{"n_experts": 96, "d_expert": 32, "hidden_act": "squared_relu", "moe_layers": [0, 1, 2, 3, 4, 5, 6, 7, 8, 9, 10, 11], "router_score": "softmax", "routed_scale": 1.0, "balance_loss": 0.00865, "balance_bias": false, "lr_router": 0.0013, "norm": "rmsnorm", "tie_word_embeddings": true, "beta2": 0.98, "max_steps": 4088}
Below are experts of layer 9 (counted from 0) of a mixture-of-experts language model. Rows are named router (the router's row for the expert), up (a neuron's input weights, with its number), down (a neuron's output weights, with its number) and show model dimensions 0-223. Each number is 500 + 50 x the weight over its row's rms, rounded and kept within 0 to 999. Numbers have three digits each.
Before each expert's rows: "comes after" lists some tokens at least twice as common just before its tokens as in all text; "mostly gets" lists some tokens that are sent to it at least half of the time. This comes from a sample of Wikipedia text that the model never trained on. Tokens count by the router's weight.

# expert 93
comes after: " ", " |", " (", "_{", ";", "^{"
mostly gets: "_{", "^{", " JPL", " MPC"
router:495434553507460455597563534524459470479478483503525492534582451489407498494454599560533552481510431656478523467570498576562488561501564524557560531609442455533536537541572498584532509487461414572464492460449456391510535463468593463521490516508527493401537430540575552495550513494401518571580485607517488460438545487557514547519496472448476484527536488529498477548550576469476472532376475564466510445507455503452493462510546446499456536502436482519465514542479464577426593569454426489508475482556502505438495585498492468520576403531535484426516431461482528555468498490544545464528500520397602542521432494414467380545498552459365487559493570498536489584525555485469577463554
up0:561456496527466529444568511459532448516578546506433516482574471490493498437484478525528477424452502510501592493585472445435591483424514408518451563475552529470509489508498482476525598377475436589519458487558509487430433449525479437582459500480536502474512520551447547499497507510410415561474464515448485503446532528501483483515459532460509462512463392475585466474480434520525564501377496509372535546409456412453498509524532625486455499522429551577579396556486362538390523513493416449466575524478523510513481477570466501502513455533484579511442388465452556465425537444517465433588493499487524473512549570473604486525545525495484570412423449580561471562512568489486500444453
down0:426601469460513536494523474484516428497492438554452451549560556492547410507556540449462490530467500516528498413482423445501386590500603452503597561527527549485540462549470435470423525588516481471407547554446577560493533544494478511389435475496550487507564503472543479509543511499536482470561583541529544583463486515480444549504495479536420632458454603530442567514559480494517457577469449482533518458570459553436444520451480527532577429600472376490493528429552557505574429414485453431491544527446431576468509548407526511410485443539565478482529482479520389513507476569554388479463441417515495545481500502496466526419523472516508462594532504462472458465416511535481477537571
up1:510458548478467539506523544523493515474523478528457557512573535536454573508424486436509476414544514625495547547503507480548470444549531511483508485489569476517601519421546510525573476478507420483473471465527607482545494441539566508451497553556459368572503515483552533536477543559470391478561429496439549499537499541525496623497535420495579504451588566421470474506567568447493394409525549543397516524513559430522516539491519485422572391403488512463461516497517466514518481507515420509425510518553541429456500526404548519556547547572470477493544444494488550502525495492549445400494576609390486564586520564453563491492495430544471417353452498518487447411534510535430525519487
down1:517480539446445472524536534555489559535444454481443522452595488485442463524534492536490533459513474430414559638509545508504495455506466503535463562485479513462586497596450407519531537532472518562544555381567521438517436511476547570460512481467464448479560452542424557412430456648465502456495518508401407508503492568541450469510546524482549566559482519492438505516505450596474460560544549495531470490488442474492524406416485500523480420446511531495519432531488521534601507502431446460549487519576513510508662434569467510519500454499473423429447384424494612496499569529443420497547637589508491558533455566505461482552445529431566448513490550471520544440498493548456449478525
up2:561504451518472534595502540497484439441522504491452485604562517479582542540517429500541400510524521483414509487518445468468528525582427448525566522547447351523552432409547519550493519462579530537521545513537417640438508450522480422522610498479503492450509574542472496553519572498445488567496490508425505480505512484441598435516517477502513588552516578415505413447559471416468520499499447501484417477371543488500418504508631455532491555497504592546494399463532467519506540487506472509560544530506455582533567530499461441574433536559527596564447540524486492550418412458460504470455501539445441507473469597546504446602413487391549516477519502522545520513498458480540533475493
down2:569467491583516515537489519423567576539505510466508557544565482500557469509499503469455547465434508563438583504490584453510553480591567454506553526456508470503448497505599521518493550530449468551418485426551442459491490465438517478541401610356548499456494513519497542427434530444445531514524477530610484560421533478432414461529538497484435398492561506516486487564467530534476357537489484475385561556493438472506565424486610515441483526509529592473521437537470546492528534462501533515454459543410530495469537453437530498471507523524443617508433458553516419524488526434484485476529567443467455491479380512493388540524494565483446394513468497541533552491496584474582561386560
up3:547545556520420513484523520469441510428575572500485438432491531500454499416354516500376434516550508541433512553525439486444482472578566433504516511573425431525473445525563519483503489569390523484518491487505543574428466500451427511497518425394437457559534513505411446527502379482509581515469557572486484474488431399508501569436506538474504448518552543442561487457471560436526479508446447473478528406495542483452432427468532489416566438501440573502469447395484533575569474558457445489541466557484409487453482535458460503500553489444527537507523490456486475459501533484463511464528444504483469557499576543456488470534429388568327520433511533483463548547613504479444551461524
down3:431511530401526543552502515530365484493492507445540441524475427525475465510523497495431512544540517462461551429446497438438539527429496553546578536508592481580486573543483491428540529563499524523541521549493468528379460530530507478527580505487466498558503495443536529470446424532447617405641454599503484575471589628504512435590558441472469390568422517440527621400584502510493522525520533490480516538481506446497457519484501535521618467509466547462558506462509503527530445451522516479405467562511552457428481496547481538526507498534460522454532480575533485452419539546376518543423498581559519638474511603496463503500458430408506479525471506427479509522522553492488539481490
up4:518460550508527479574522539556500478520480440529509486593471446645547491528489436560523447443456474467542487541492510482521488531455495418522584495605478500490489462463474526555485413485458475631452487601535564554478459395568499517526418552535488422520480488519505400480510463465407516507603460485463622479526477498482490532504509407544468475511547442406514525479524638528457528512467556511534550410413560571428502473460478539466444564475504496439448468584537516553486496528427453543499415444479497600476505514511454474426566463588482431394569438569429486582570496488435462519483451501470534529443346517517507399494565496491559526430536511559506557544507427485502548515491
down4:519489505460399522445563539508441415383390545497472558467461593470543401602515582543499531479422506453528509545514403516507546566515558469536531479403495457455502576463555554467580427513492494508532461488551559513446595543567492573537390572541447533571574468596506541501464434446476529545506505564519464560550539487558548507458579520562482507469485473410508509503425552494439500475396530564467496544501528464568488558595470460573452439493492558564505590432475584509516450514489454573412543422480431552482505511558538454482509518480504431429490456506508560610505461378549523594491470492511511523535442500471520516549487428424427581508521551449438563478556527495518518532500
up5:525451471541488420476538520525387489532514488515444544488482506488559418448506386522514528519422431556543399478499464565547511483471495515570479566514418435519469480606515465488521497548577444544553555536490490436473505539477376473457464512458539598432526489456489526452444501537534503489534545452425564425498470529446559492493485455533504503430392472480454494488509482517410472488525487492464532508587565409532429424417526371455471559540487459513479477568488541596466423522535360468410530425546579444435516481541494481557527518580389592541482476493508543534479452481542488439521509415476482439457448531441512447539526545453515394410487489516537369578465496508412495581465
down5:514427514409424520532488490532537485527449589522591537446506501455509448451511485530418525489393535536487483476527577473499460540462473535579427449504461498447509574544494448554508460410580412468466512463573438486451478512419471536536592485562545552506501547406509490415587503452426541492474480648457411507511505521489475421482505508540542562530465432418594507499511477419481566498535540469509532537526486527477575519428534586517492493542436477569361478461528496528411572533466468611533466461575479566553521476514552512548423443487566425563499516476578536492531599535462562508466492493517538508509566415524510516513490479599591547610525412461530577509553573565566458545502
up6:467450448451502535542495548473466559534522485487465511447433420610513460537436500523458619525428501458466525527446475546556537565379484495484485539478502618484565474609577501503507533503437550569466543534471483467487550483544498501494465415596544403530466489468531572572471545500524497514403570525528640555462543470586448487479433463569534458467543535515513465412559481461440507475530525533576502591469562522462517528451497403527400516556529518516518473505495432611451453455493521500514541446481504570523466519503443522477567470412599432468488551521468474560576571462510590435533568547526564546505413477568445382410529581525454471498504463497535467597462435534561488562461
down6:414501556368490478567534595512431436540622565481590502554481458466552500464542542500468436503501560540557471468531568459487470506460512546524554495479551522443469543473488508504517480610530432523497526484535493558470490482495452426490454502501536507443619442428551492432575477594585477404523477554500554515457477501444515507525557510597395488510383514528520517518544604431588492448532476541450568476452370563477487511569443448543472543513451473494464526553566494575509526435433482442549495422512516527468539525480345525533453452508496462527394451496390520602531453470486546493545537410494552590547592504487469479512545408505486503463452468467512539500515585496489496469413
up7:515585523437468469550440380426531529540472465531527468505505645537480508526603510498519489506535386462362467509495520418474578542537511470417470369524501559484444482488448532576527419426440439551412426493528471533566478461446519534503568580486504476534452548447483591531483507502545522614502529505438480507511392524466489482555450613466503479491495543442506435514545641543473483466523435506519525362511471506480436513482491451401526469472462549553492463464489493473547524544495497595574507584489517481387425469445410511512533488501487481526522583542524538522475476446483479564542564479454462512486465616488535495550442465448544541504477484491596578501554418481522509557565
down7:473539308457504509550491503400557521404423463566402527492521466508453494478537434533493531510419441502515507464506529530482531563487497510517543509566500502420348423548499483485552570449463462540493462488503472448498501480458495393454520554556496544592439572509460433612515456559484592482491507464491457473475475559502464527463442514503476539533515528522478425457519519485544514551574479425445443501551477491477466532458423494633453514483522439441522492523501477466500580534529572542473551571388596491417503476457486454513478507535455507479445461423545522407515566544370499579476537413469443481386474569464524462523515560472481440498495464477500460534354516442470413589485
up8:453519549486498476497519519537467491533481516518449637488438513521458503466483443528519416475478483641520497427489504528535485444494592547500433429502575545499452462511467518543522519521645462556544469387538514581434473564537434516509434511596513492510474523428548534473487465464470508601623574502522472555464541593384419516483524585432549502506426590492457620482538562659524515566464502466466567482555565496553420540604514491477537535471472537511484581415499470482426500579551522454511434363506575497539462493485474394467448553549411561501525512510474465544543498575457505482533497532504517490595480509486549560483448509561496444491461532542509469468487525528451483533555
down8:338445485532576439541512500467426491477532460473516425544540500521546512532410471437519459470486514522508521466520461437464530451417548473483523523471409536536494435586645528553492465521590452543480507436553501488519513566472442551527468489446532496559451484550568437495546455516502499548425518467493475368507484437483533518432472531476519413500504485513554488481464464436576486433436496438480494444464456543474515525567490503502558568415594515532507553524501567512563555474461486438483464524473469435439517514531528527509494529521525584523474648529499437553466516577542467518561474553597667434519533388531420551500585527520485540487563437392423577556526463517492495649484
up9:506529550531490425528492487498477525499495462531606502465578505517433535474351546497511449519409462508562578510512515469448564467545399477520480490460446533470521538574482393448478495494541503502506506525462431521519529492452494522562498508480530518521508589553344531543478440588403507544519495525418525469551481541464463544451457456517451405516450506569460500473499529432555427537495463343488535500580531499488479485435548437433501530558573523473491501447543396449479469577419571490417479453478499421439562546535523470553571517501411499471424479451501425509512419526441623468575483530480594485456436459475517467526591608464532519478524467488417506602591436516425456552462
down9:474502525460480460511541521523533543502554450494476498511436543515484518520461439472486470421508472515475521536422453444476517524485520503526450534516463564438533462553467386440477499512484552515418621455604338517532488411506471510584492496568545498477529546442596482559456400453455481521576475581489471460513495434438492602402493547495498440429476503593473494561476476467494558563575553478575447434499573490491463414532551454575473468516609381450496521463422550519439600546481495469545500441511596450442500440511609528524474440476462536562504494482499526519611530488527449526461504505466511433548500534511481454573546462585450527463557440449456510662546418458535453453557
up10:493551500471415520548536551483497567496442435501550602500495552491466501532443581514566459488501506512531559580435448432495478526559553491544490571529455432562577442457430585474454490394400476493519484492508378551478499526478541518532491508465530506429518541502430578554497522496435469499524516550567470495519503447496536556549531509586598451585591495473479435483505491550442495553520462640473514479520458435544499531461528428466451581539511501538458484471449527506620525548445545551443527576635420584484484594546559524488439500572562446603514506467474418470588480526548515439470493448473417439495514493440494485438497514498430476598503543500425546612500411516541600509577
down10:525611542505578585456556480546450546542510500520406581538536519600586437482402391500506481594487494496489517455519552407435541471494442444489508564433501442469503543520430461385549445555500499535564446452594513414525533514558492564430431435400445470562473481450567529476468472421523443543440531546486573617468572568485406556506424437469479488452504474551489501424497548501492480483535417407548403509525484485576508552530517537483488496552547526432517558471501433572529503474424483484573525546479507406415429523519532439450514419448452563492424569537483504506534593535507543544532476523480454537543526444464513542470566455510422501469558491463489443498492438483570490550419
up11:457424487527469409545451480561508497540572524535428473403462534387483542432509582498537495493452515491492481456440475525509540504515421512575501515607518569557560469535534459597567619530493447507461421469523499470504479421500535535436439523561459493505532545482573441409460499527562426506517435505538478527517597478644546511432476561445538473530580449465534480492507471524496553431447470487439404499509530476500490418492438526501455407464522429503462488592478462546568533463536497525587550467436496446522528490548511631556513365419405364504501558563445479512517589430499528462548469486441441498601550518505456522537492468433496519475497425538488493477563572482519462418552
down11:430432575486503555507583431490495521520501518482508451442515449489506530449578459477510545501555453531543463461463552547541459506421597477564563537506518467485523519382571556536507460310506535574472368536551558474468517402497515494527538433473464415440483526486445448470479480528480545470536461549432566427492563566496457463458576535472542599435436479612628544504460464569471547520499526518442488540504513500476502469467493515560461483491501546474515576461556507494463522449399412519559477485536468495468480442524434541549442456433511462437423427490496553483554418450567388388581456564445537489454502416526510451483649502519416540506567524528471498452447514504486494503497
up12:440543465522516485494445468582428413436456563420608481448534525437443581485485430481534442475426461519438464557568410527434502532528481517537575520466479543547519446510569502531451491539473653526486493464511474478484485454485538627465426360510518492429521489535469467510473658530486424518553510513475452552511409483472519581495622508504551523510536516556441479492569472425458577515501409506498482497509538414498493470517514547429588605433442528501498544434475527535441549549464538452502578517475475518499397521490450519516636490437520483499507454429498530497547470511517625520429579490498494480437443489555474561484484592516494493531485531418559402490515490459576427471520
down12:482488476476431513519486546557529423439461395456540506376546471438440566417581432492540616498436519499497454545525465506537502408533504433465503460489467560489454516406467509586455572485481518479544498537563471506458398517466494539456474529511553572525504434425477519535523498464527447535433527425558416559579492529546527569605492543501526450414390532526542536565576442441454553565469499533459497469487600480560461561483438505466529516601418551494511446455474474520473510511543446428473449574497454523529456453516374509453509467485491495555496475462569516521453411518589503550505504514596384561402456458454577494604547426471541543438469508578575462501494521463554472497575
up13:460464481537486500567483420558486515512550509550548520491440403465425497520483493611370503484546543555472466489538525500504505509524532516485511443545468543492507557444478534524493588515506425483529500605549460525511562571496523530458465558528462493413497553507442589527478556496453489600491559455523548498384466486606508538482554485526413505535381543558492454483604498535422480527457672525519545498446496604503477477544525424483508440500449523547463508507561506641491519580551515574480487392485572529517451398464447521491415476463516559438467538518576515550411395527541530616576460413503546548429518500479483397594514447516425484504529527493501479567480562498475479527489
down13:496527453458533460486521453469541514442570451514448472539511495501465523463496457521527496554558549552393525504573459449515523499477449491508532594547478433639522558464502446475521507450470577427466498506515466601519419445478477582400514528502541526533577539561513405456359480504516494544525500443502564523484517458524521456570490508503498597537563375472471461559543582496524552580503495492528526389563423568567496439622511553458631549455490474519467524437532493535418595405492474502598427516466515479539614594473562514557509561484523554455530464498464475485595520524552498463463535392553545486481457469457496535478544506603450523451439530481525432448490447477498506621509
up14:530537444523416412510568441622507498498462551488518457485554501451503485550403567481532547421507609550557511519518519426448552488482527581440443643494590390458492530459473584465584515504450523473552494510451468574519474448477514442526506444507508489446527564473442589466467529465494483440559451378488545543571534535547527497432402527552548500436464476503481540626554519520460511479504452494498480554508499548543565512464486418521413519459504405522490448509475477489386589536479618543456452498432410535474585595410472511513502477477461556551428449577477564519545464513431502427538572508505434398512520596521486454510530566510505513455528425590513454475488519497535476499532
down14:530465537525484568606546535604484400428514491440575501608544356527479455538405483541523564476490520414506474503469563566468463409462523545462505458519447466552465490493426534447499511469474511526552493518486543490597510498539460463502493528521470515493621489584605562422506534544442516473495458594541540483476598495508514544498520401406501460465502475543557486495478442433603519442542555517522532513452506526498395491517569481577498547440409628455509495521417519580571516607508493487488480495506530479558483544490516410468417449536485515441506457534432511635506496523538523465534517520520534417507603570537408467473438471470451533500549420504413474526552504456489471396455
up15:553515486584467539465519387548433465495483517496483589577381509551475494527409506551435511534510465521538509516409482502552512527548512559513448457441502487437486471519511531478497495449464528486514497453534527556527492539461497521479503508449495462488509490584627575549571546444537405509512512572481653570506485516500537602450454524471368575437562481553461542469541506498407556485570445518546530529485522523451476524452440516458486519525454424464430482498516499484418374424520448485443505393574578465460535531406458525512497562581481530474477574484445587431492466548507504501517518437460627581581537499490495489569554593509429504523451530570502465444457419523367566502573
down15:487504521531441525560530477428491506527571551506458517567480527469471468459469550451466485481557485489542506434608492583418435488468522513437441456492553576482487594529517527418513572467443476467461548476535532572496510523518521579489430426576549402441477383505484406571528514538487499486608547573537458472529407440500523479514456484444469520469423511467462487520481418518574471394502537518514500527591436569469446500523451411586470457547527563530540489538444497422598457404463511529586515434551431541536479490515541583440533554540503500516560558589542504508523483440369442522523505456486466501518478520510490574570552459632615491498555562547389512529430518542612510537485
up16:502592559513538437548540502403517528432514442498456536491558512460479467480519513546483499537492431574535491460460472536516429403521446423644526449598443483506535450454518465500478460435473423432396528537459428441574507449618453469469480471467420513474476481582559455460446562569517488522489466485471534526564442532514526602533467374544496554550549578429598548498562509460476530560415549505330449523490502546528483525477514437466522508457424477460557586487415532477523533506514456538434510405429588482407566541435494511442580435565503492466488558516514499536530405555563518481400411488497484517544471564491455487426585456476515489534551509513549493492478518482460450486529
down16:453454552559441584540466446523460513398533507487639477547533608504588450502494534469518546441507482552568434566478503492521556480472472485488484400461485584499534523535532439546470513466496485511635544582492545458574601507486549579509514455509506446471573527465517431473566497490612535464422567357484503496475518538389500445509455481513521423527466560482514514562430529509498470552545553479495499469561471530438523539535471443509484451423488417474508571524473509497592479525438395529479562496512526554424486536487499495530488454492452491521453608422486478544497450587574690561574526514546502488520468517523555472383425464477519522493426580501487427532552462513423486533557
up17:497434423544506503551531500423550495463411493424528431512458537522504455447475554483506531502432448540533513470473422548602516545490531475477543487443426522512436529504573538442400442516462504579474587434464508377670508448512524486532498461447574459418536487470593445522581462538401436506440378516613511442478478460475516436584461629460492483496575377501519587462482529466560485590496522524413500515506444516475514610502489561441462607491444546573558478484462497573537497580509439480533497479466523459446472459426530578532461480516545510512506447478507526515504567469598565573477572415535548471476563475561483502477444479501447513558514440460521467502552512489483485506546
down17:531458386491512642528484515432497474599505450431544517498475426521521436472581477551436468511481513477617419588496471470575490555516495491450536538475539541526535477463469517524484442435443477555419614417497427562503519520523464535534459516488544536490559540398493550509509497542458566564447433471557439482474404472492436457496503539544450432499487473529561489418563526504466430537442542428371494496465579497448441475446471471526589524424568463460440439547589497583533493494477508491589521639503487442495483440503436507495461493535404406544451489536530461494626443531467447468465504442544504522551516512507483425455402476459566436498450453472539577478406469504543552490427
up18:474494615546508476404468550552504518473478584476592498491530552470493465520510495438519464456437495508429545411475382444474576542493414445487385451463473421550552460588510452523513403520502456512422423493560505424505438455518538516618537459438463552504471552454532442395467458624532486521481508474457491575442487476539527421405581505551409422463398596452554523477522571570484454445512424478480498490563509404477486443497530470430384610519500635487530491506495486439468470488497472511461528443518538455555494503515562531529507468534521516479443472432490500442532528457576582545552511505486434455530422411520581495526562507514448546461519503555516513481555489507493589507454
down18:477575631524483446515461502467420481563428470531523470522531538425386494461401492547442528534524593550482601509467461454505549498524591471496489471429548553546531526461560452459463445481571496581596485506524509526491468552402556486499603498523470558524541569507417478477497400530491463364493535519523571469467568385557612442503506430454585551488443554505547465424535440384503450527538532467457500454554403554503452542541523497499469532592445484400527472481480460516496457492543463407550487460473543422591573627504556456501462471508500532538481564409440505518456523456523517513510558496618449458498519545465432524485556481478518464489504554478512492523579525543474567529532
up19:485453658481387527504508498498514499490533455378540482532461511543491467556553523474420555571526485534586507524519411468479505579449511429459431462568531519506549464420532493561538514498506545612454566505413414481438615527595542431473384447428520475508455527503557524442527471447530515524560493526557588585418522487462498571554469556559424467562534543459498511624493460441519517504530519523423526532508473468429449549498508449397484537481482461528612496555511511547447518606526507461574577501444417435504508531458420492457548436524504471552454484527543488456404447447530528552532392525493544501481474500557478554469474552498443465578410481512557524451502487612469491492480
down19:559532498515552526520525574499483456458485519533491512454505520411525489563500514474475534515474505487612499447432547531455460514502424522604473515515486536485477391432548482538527474514604510571533465583418537508541359501537620564414537546392432454392452474549530548493521533570586441480537447504526484510603539435565399397518523475464469484441499496551456574504510503546511485529531470444437528581488524621564506438364520529491445468490557446567516566518464533389408513529499530576512537514475465539585541412508517501444506474521538527581546542510448560515503551507486444422520478580551469463528465502533472469410433569533479501569529589536551431481540460516456536418542
up20:515527445641359466455517478428466446526540509512499356509566505553476524560545506561450437550531544445520504567486488560533470471443641474487577472571456517606436444552496624567452517490470504523536454538462450482449469516385479545574480580574481418482518481471512494380541514418486541554488549534569491488527551459508491543501530557523603549529532490467540426499451447531585550478404437487401429481465492476498435484578525473494486519528503473441545396482494441430477535520533479510527507484520526503536418476520428514548523471472379458480559445437464558540486416496518573523444499563448489437486430437376507447442464454533478468485511563490529520445495489493585531466506
down20:529548525503571478509449463568487556454447538486463514466519461510493542560561614447528372518486563517511467412484351581565578426503551439433451425488519491501504426493411452557565558514562541363517566515543442495507509493471517513567527548597442419543485497516525532483455485559491541441507486573585522436494538506488617628495590510463554507474426461528477558529566550406610491460575500565548447569441558467449580553471458439542503438433517586505490475547449578520469465499469403588537547429530438388540455536515575528501513542486466476492517526441490499467519514496465480493572533527422517515541525516487466401510485515477499518425546543493435505501542510489467425469518
up21:545513563517547437525525581540534491447531478610491512465489416493443542492495499600567591477512533554528470441448536497507538530563528496611469532558511575518546364475476580577405558605442445453504587527443536443537529455509449437446484572503491529492428482449633570458506456460475444453473506497506406452416548488504456517468561520550432488425537460534434630598422506488482496523457565567539512519500479486494468540422557461511467488465551495429485468608458442527489565569571545526482469502576473427599513487495478540548465480530582496435607495593442492511550551428511471451496476509366533554519509412444501448550553504495491545568492469511484565506505470467494444494493
down21:512560506509507518526527530530511540499432500586564538585397487421445462578472581490481543411490466495456501482497511496545546509490502571531521517469507531526559447580345506436518515402414526456476475502488454495491536479600573611492501534517515463534610498473492601519573415501506461431490468489534561427450532449547439479518493424567437511433553541499591404557493516500547470476514463492487515518561568512397459498539516583625583373520419446514449495539572512447351493579501551549524483498472471509462480458419503560499530498518535495497566555504481496524505469519473549464458508499564593484490449439564556432491491435510463539543510573495412393514412475393535508457464
up22:530533546450509484530541440442475553490466561444472476504484503455380448498543484402481449490548517480479549554477457457414479583503490505454576504467545505476516552504623590520469444487543546533460486494504455453509677444563448617536441465527461463573420624520477491527499460442426557411562469594547525398489590553502529581488552561548452612569414535492458426506467526528523515479507490458384510510493476497452536565497494503482481423495511526547453506495473453548563509486492567513514393450509436500502469560532509560565564418527529461522496464455515519416368477536502516518499503487513541573576470421453418465459530553602457536491451494464484505608548483538509424486559
down22:471509529578478592480549425555446446489481506538580493430452501421520429499512398423461446609510538439540578576509480462453540566454557487442518451479411506543541473455443553515475474557521491486507470537565512493547527518491458465536544487499558505529548493434462541407462562416493451474555453507430562613425518466593469456503512447414502483415495500508490479546527434545512620480557590497522546513407384378477438501480495540575539481464550528437421396549476457497484489469467507501457547453515440380532576494433495450507560563494497601559466501516562490545506548544383482486464524531451494517504519532488576585511506492449553471391517384421519544531494521475511473497408
up23:486510560520528459483503496512513560513546475521529447524603566490463557469514405487500547473525474508535533493562522552485551459496583445590527571516511595479512438504555412562494635598531486456501453461544445444506515520461489413551476526520564475518430503406391520514490486456470551448598472454627525540512509500443483567493437504569466403397575507539543428551547422548573425493478466533590418490501501543429517531502365474423538451614508499522514545508479495489493515464538430463485411595536502519514443476553404442496500432487522470519537437494412466505407464455533519515608621500489538480577458506503451486495480569538554486497386493489555568496492515430412518496458
down23:424561472495488427500496500520536499462577558462542428547445483477449412461494462529422591482605492485492445554573457433619566510553432514561517465479470450452474463484584441545455429460460484568509499572431475470463571471627460415512513551488497512551510499598499491487506607530428497554555487539532554510437495553444499468504562465545513488512559451581551489476448615574578504485480428553484508524421556389470461495500455571567503553514591556507406524511434480552481524483558496599616483431431557609487506480425566403435460518534499501544591473503517457498554486531471557524507560509458560482528495490475481394532544609487550509488507584465496514494479502415497438539540
up24:499507547453419453517566541489403471591468440503471527538416446499577606573517459576582529571526430472458501527427463410451610535521499412526418590458420516466432503565582543466494524454554503528539508457416447433471569464413521494406457494406501440496442433484549567489511589495490497508552511533410504570467441496546522453527512564526516524477444538490490536505542499437489509581421472522455516563515469464529479446460517421464472501490572518519440481523512457526478374507549557524550426501536432624439478493482472482444378556488615574517450570512538560525471443513564556469559433623459579463502479494453534411520415542450487537456506504484507436521495490525489516498509
down24:457583601477505556479559499586422519555505534622488525556568481524516429479492452448522411474434401486466554528601473456502502474465535525510523507533518580497433422554589576582368592470516542521473498471601501501496513532517495513554502483444424531514474500412491476474453401531457472510481480410420425399541437422543509563479519459525418465507407492440524439594450425489523420403448404506458584509472501548576552567464490411460440428530490531439471483484540516443519411514483576499528533433508517453473488413521594442511432527479536534521429526491468470467487554486512487424482479492456468437461530542575424454535479483468445475563506450458582543474559490530578476503475
up25:537498540519486457575556475548552460535544564454461550523536555426420496502507465471468590467519488495439516498514457495545539543563546483495534525422511482542487514462566513467565565463543464495510515567494545459381519525423467452468483601566466381504493414435566470513566479476497434603487538497491492484499488497547481484487473476535496504482545535544478373504482478510497436482460425427480540545439483544517530446515476451381474484475470382474566458512553502524515635525540455444485430495464463557506567592479480494616425414568529477508473469505458510462518488588517545578489492523477575561615399548472507481487513537475407605474495508598501458435587371494550388511639
down25:542515519504493399415536528471543587572484568464504511449459430403573576604640484440486513570538434514476469583488561448510515485585562525513478496475449533528548473394509524487517536457371490455470506494519495454482533524468458467475386456430466483564555502599577517441512555451553393491528504549368539430511503439410525495442475527514447573532536444525454524488475537428534527494599577555556441505551521539498456429529483491488468470457433519558472462505508501550498530407481521551503542547555483509524553457556451579540485430581408571593474476453531569544447543556482474434576533520492555568582497454469577424447516444495482559433512500529464561532467472528448558523556
up26:515398454552433486520559504467424465523540527524494516459558605452389524501526549546480496410418436505480454463468492396518424515531587440428517444455439491468514510495407491529510502425498429550545523500525496422527532547493430475522609415504459466494507570422471363512430483391473519493535459559515442605454484460589444528529566451588456614516519528466428482558525490552472448466464461490544480489428509464524492442439514528444422477522449453549440507539496566571437503469448423529455467480470539480538595516467533494513580488419522542465452532414491496569483488545501415548506490509554542519586478607566463354418477542538510544580463469479471499506596499535502476519550
down26:470503473553546527515464486546347526474573498446550513417513498522549502446480498606504492509545457537522475449517434572547453546454525506517458488566576467520492492438444520366470520601519451551492314644536573496468562540491470512495529613501530431464513492549529468446459623504582494440450501497555538490351550349500484519569513540444506502452459520499545496551496507522517453548491530512443419489452555531487521507435499522499457451491492453511510523510474548463482475505517501530437480502423537433533451502501515605484537471498533448574506586540523565586597453490451469495482443423446511508448493504504519501561439516503562459524545474425427633517476572468408453425520
up27:568504494505542534591470571458533461472551452600502488459487495485501500489523588533459532445436439540487518615445441445398483470525528494419485520540492480475424563527505519599551544532474505575512467471505482447506535522517490496416488499589464591486516470526562457500490489574514470580499606529574442386542484545552493488472498466592546399466470384467443471525434465448514534581446450540472485494455533585452473551522490494501425407559414520508480471543467445529525511515484486560492489583543587458549467494546437505461512432526543476498543466463516530563434389533534410501578542602375549528431449460471458551498540415378436586475474509428538499592508467400451528454532
down27:449490444589495440452448561502528434493495649509444597496513439451523359522469524506513407571512466508406505549579452545533455498530603471514535537506464580518476499543527456519462428577452633512536492469469395624469497479477512539451573530514420492486487560572475544484536538510448491510525550397532470495496522520420526499504468431606523583537426501463505444398438497570572473596493551614510456502463420521476493446483463541571528460497530538536503462487407583480430394484539490450485522441508516553523522545483516451441452467447510575418444507440508530540502493515499483449464528529511551532550546523591445557468542536504574509435437438538481516510496448424531595458562
up28:487597537452491533559523473455544568506468419529444504382635485566503521506560470504533497534528526611598502450519422509430381519522458530486512474587501367531479479491463502575468475448511481582499524507433515470460562427546471569558496484532482424436502566547454523515468466480530524514511493646498587396534516421548538558484527445497491567504603435472475495590464527513500507486480553540388536517447529528548506461490580484503464607410478536505450591494416498467523594571461483481561533486437411538518486552389573537509529566488465490486510450546494477484542478536467480543559461487507429496492506510554406461486490595506473502603534522516525395544611496521539455445507
down28:590441484476393480618498454521482564474496420578431599439531535595477512549460479509446465510494592471593528579483367539577424538549417516533528473533542525529495598544497537492449545514544407584492487485480522528446556546442534569503439508467471503434453509425627478479499483487475461574473515539498569478500523456516430544478492454407417517479487421444478372493539439553508499508550613605488603532615485477498523518493500528543561493401567527442490540411562483564567481476496524540431519474553416582451471587440496509480435516421517508441477492463517440448417497496510481509456527554489500538520517424506525536497465508524510491549488513496415529425483482556536462470584
up29:549544531456492520509487454527426536545454467467473516525575551536464505518496523543535440488516407549470483517502443479492457579579553390554565539550448493450481514484512517529521525529519400486454526464553484521410472472487561458448487378436399442493523561520562495484497464523490520581482473502483558491465406471398524462592468521438494460588460456492539511569606494498519550455524499537408526563461533405460519455366500422457441504490548430433526441497569528533493545597525441417549550520590469521512525580545506473473478445600581503519450576542494528555556473549564538440478515440444487522581424513437561490522537436544401528563442576373543561558493607508455538530440
down29:529512488487454453468468474517472515443491524487524549481485400473413524501451545530528498529463479523512520466626595479542492439631586429474418475537464436498493534439427465449473456491498439559505412551401541489524516571446485468397518553468567552451515408504407507561524637472538568475413534576488483494494480473450559473533512426574510437489522510530440534468548513581456463423619531533523498583461468462385535524572567516517520423500539442492474537532502514513487501481478550412571513424491629529534596569544592552529541469516560563505518440507514593470560486440479486487430515494468459436439564588504571565606517568492514452446586487459449491499542529472541470496507
up30:500485505464456479543535468577533501440490492463536476520524517500532560483457522623489442429577485516440476452397580566514456549555542556447514421491563574541426514541482494589521554518542492550473493463455519558576516456530536504656527431519420441463470508576574498495485452455475532542518426593457493504587525461489419541490493436529474451575481527492527479448449455507455482410451467539509426569552502502535535538496557585472577452505400492480464508556437502499569542555506477566441539498527473474459507577602519512482576450476445488480492566489425443514495501478442539509598389602490625525605545540532494446522576447496522447506537626366459502568558575503454460497499
down30:477437491492444547537395461510535429427456488523452523521483548560535518528489494483640490412518516470515481407540612505533536479438563533467435564458478457546450466464601501549554382545465448493436464555481626473408421560508495473519584480477498497443483469486531458479466503494616477488448518533478417450474465471463403486537432494458462553538555474471507551546567492539403530480431437368574532498404461434448469412469519524523453546448405505510478499528493529465544476561548557419485441563541488464559529455498500502471589428498450434583502532555517495489423407404436475476508456438515601503449491491466441495545546587525472478511420537476561504478535466608449525462493